Experts of a small language model.
Size: 14 layers, width 192, 37.5M parameters.
Experts: 2 picks a token, a sigmoid router.
Training: a variant of Muon for the experts, 416M tokens.
Below are experts of layer 5 (counted from 0) of a mixture-of-experts language model. Rows are named router (the router's row for the expert) and show model dimensions 0-191. Each number is 500 + 25 x the weight over its row's rms, rounded and kept within 0 to 999. Numbers have three digits each.
Before each expert's rows: a language model's description of what the expert responds to; "comes before" lists some tokens at least twice as common just after its tokens as in all text. This comes from a sample of Wikipedia text that the model never trained on. Tokens count by the router's weight.

# expert 8
Word-final pieces with space. Word endings and short whole words followed by a space, such as bo-y, th-ink, him, said, and bare spaces in table cells.
comes before: "of ", "|", "| ", "and ", "to ", "in "
router:501500481460469509501512463521494515497480487443518510580447534516510493440452519471491490515507535484483511504502460470518490478520521485518505509521502470482494479451464492428523519504468548548453528489500504513484541493508485534488482504483487512511479482497468505497556488510498490475470458530493512527491520507481527494500483527490497489512541491505509518475513511516502523515542497530535511517477498479518528537541548451516490492533474450524494512520477480528471479494486500489537496500515482474487460544497500518523519512482525492489512484522484503499498482480484520588

# expert 23
Word-end letter clusters. Short final letter pieces ending a word before punctuation, often in names or foreign words, like Wheel-ch-air, fol-k, lexicograph-er.
comes before: ", ", ". ", "'", "-", ") ", "en "
router:476465526527495485510522492493493584499504480482521471545476508550494508472474499498493511507518530507464481517527521460488475473501465532551554467537478498469485490492491493495477509559483496498490538449477521505457485471522444505472493510497512470528507510501484461526498485529495451483507473504465541507482489526517541495489474501548516503484500470535500498507495504465511480528501492491506511507504484517537487481499470488519463532503485473457518507515479481463476504453497554486519466486498465503497462539487503502558525494457561509486498509508500486510497504501471503564

# expert 27
List and table breaks. Line breaks, list dashes and table bars that start or end rows in infoboxes, credits lists and tables.
comes before: "- ", "| ", "\n", "==", "The ", "= "
router:490465482486457448537507499503476529528482525493483462531485505522522512497481513446484453501494533454496479543513538466536508506508503547477505527526458478480485509483500477497516499517493502496490490473490537510477519523515499484500462515490508451501488542520509487526503495504532459491486470529520483538513447477474499500486517523544498456518525479510497523429475508511537533522540486507480471486493523495563487512487521491508481555485454487480530529532506486472457478505514541493493504509501472491483490501540492485492521504489486514496464482503499446437520515548451522499

# expert 29
Noun suffixes and nouns. Noun-ending suffixes and institutional nouns after articles, such as -ation, -tions, -ity, University, School, followed by of, and, in.
comes before: "of ", "and ", "in ", "for ", "to ", "("
router:535557521496485488468555465535504506523463494482476514496493498511474522478487475480492500485521502495491463509487508516526542510484544515491521484532454470470532529489480493464510545542501529537504536494499536485497502496496461482529500516497484474517493503477502493504522520490539481482488499496515545525469441490489536515497522514526556481560508467494494508466492518511469514504498460528514488517503444467492525511508573501521484485487489501527451554519472464531470497461499494522546529509530473501475476513503503490502519484470493523507528498452488463496541493544529527525

# expert 19
Infobox field labels. Field names, colons, pipes and section markers in infoboxes, lists and tables, such as Full name:, Headquarters:, Website, Born, Genus.
comes before: "\n", ": ", "- ", "\n\n", "by", "= "
router:486526505519517472474569440516439531536477471491519506514467489519486484489455520483484497509521542504494436550524462492542466506507516531511523488507471458500490482498534469503516536514496529504486511468511518569453484521510503502504508503485482512495480520498489490508538527462514486501469445483505489515477490524509459501507489504507527503536495501501500510471449512486503503525492489496524471520510489464512464496493504483514479521525480494478504517478507522479517452525501536494466475493529506523445483500496531505555490506483466508479525498457551445452509508543511518454

# expert 31
Final digits and letters. Single digits ending numbers in tables and dates, and final vowels or letters closing a word before punctuation, such as eg-o, Pop-e, 26.
comes before: ", ", ".", "–", "\n", ") ", ","
router:479503509460468473541509489502512529522484543495537511500470564529523474525498501491482486506517487503495441505479491518513494494507562507503558498522417475489510472499498500504512528514503527501469466519454484541452486493518496523520484514497545493508484515518495472468480529454477494448472465506496527500484475536506493521496510495531535484555503477540494543491489502474508528514509505466499490499472479472506491495465500440541478507531476453534453509516493471495504477479506508472481528512470492473524477537480514518542464479472499533490473487504537494502493480514512534539

# expert 15
Word-final suffix pieces. Last pieces of words right before punctuation, such as -ement, -tion, -ings, -s, plus nouns like season, year, States.
comes before: ", ", ". ", ".", "\n", "'", ": "
router:475510444502498477567524471527517575490474480481481476528499543532526504490501521503440475506501510479477472551500504501525491467527522481501526458560460502459503516503508480474519503504522531505493490512466512503466465482465489519514514519454534475506468508496519502513464483494515522490510492498498509527525506517506520511535462542496535470531504486542461519466481508512497487517523483483510485512483508483478553520516522497561460480488485487496499529466473432482514474464467513474517562514492445497496510506502527502533498518500506520484540505498470494511510519491522504540

# expert 21
Auxiliaries and infinitive to. Auxiliary and linking verbs and infinitive to after a subject or verb in narrative, such as was, has, been, would, asked to.
comes before: "the ", "a ", "to ", "be ", "in ", "an "
router:484507475476429484489524472517483505501492448481496523524463544499510465487475515501506476518532535490481476526521515504543486528541533492502498484563470518491498496455515474502524531528485521571500503526464528504485519533485440465525470485476523528500509513463506500509475502519518504452484497557511464520452484519493508534485498511507481476496511504520502507456487564502508478506512504478535518483506493491512488505535505516506494485505479531533520499454453498457489504460520505513501489511530511521497485525511506514540494477487537476514503460489543494467569530522484542511

# expert 17
Sentence and section ends. Sentence-final periods before a paragraph break, heading markers == and ===, line breaks, and closing quote or bracket punctuation.
comes before: "\n\n", "The ", "\n", "In ", "He ", "It "
router:524487528487465459449506457519481506501477505451484481539508515508509497509471536495464462562506540476481472479479464510542497511471497506492538512515492508506517476505494447483504485518486515510521479466504536528477490461484493509521485508477501464539480529503476507493503509481492497487485485551521499501474556528548534461491505517503541492495517474548448523466462533525496490509511485474516543510491501488554538503539525446502475495479479458476456482489481464479473508468490498539477512541488461499502475508491552487493474456497532513484512471502473488491517514518493505532

# expert 16
Conjunctions and relative pronouns. Clause-joining words after commas or periods in prose, such as and, that, which, who, but, plus opening quotes and sentence-initial pronouns.
comes before: "s ", "the ", "was ", "a ", "is ", "he "
router:500509477503481438558539461479475515521470471484521491489508496543518483497471542465431484498521482480482504461485479482509518497482506490500532496505495461477536532467503483508494552499477514509475473437526506493469478467476498478485448486463519489529471489468479477466471518518486514473488467475507494531479537492505494491501517538515545504504495496515473531501481513497501550500520433523493512512503487504508507519497497488501469475498484489570486503515489506448463495447513534501557492498524488496533498535541499560496462511509524475481481497480528472514513500518471516515

# expert 2
Numbers and years. Leading digit chunks of numbers, mostly year prefixes like 199, 201 in tables and dates, plus scores and coordinates.
comes before: ".", "0", "9", "6", "5", "4"
router:533536529523455467547496453529465520510474470474490482505476542516531513473472490498443502531507485504490446470478483461526473540469511522504517504522479511500511461507519503489505478502482489522506500516447529500489508504484489465534493539517548510474491558523471463496540472436504480493470489491495503508476476505480503490489466490549482535535515489503455535473487509479543525513517486536505461488507506490519538485499508456526503488505484500536500528529460503502488472484471473468510460505544479490473495516507520496546493465471532504478507501473505488503547550509482532502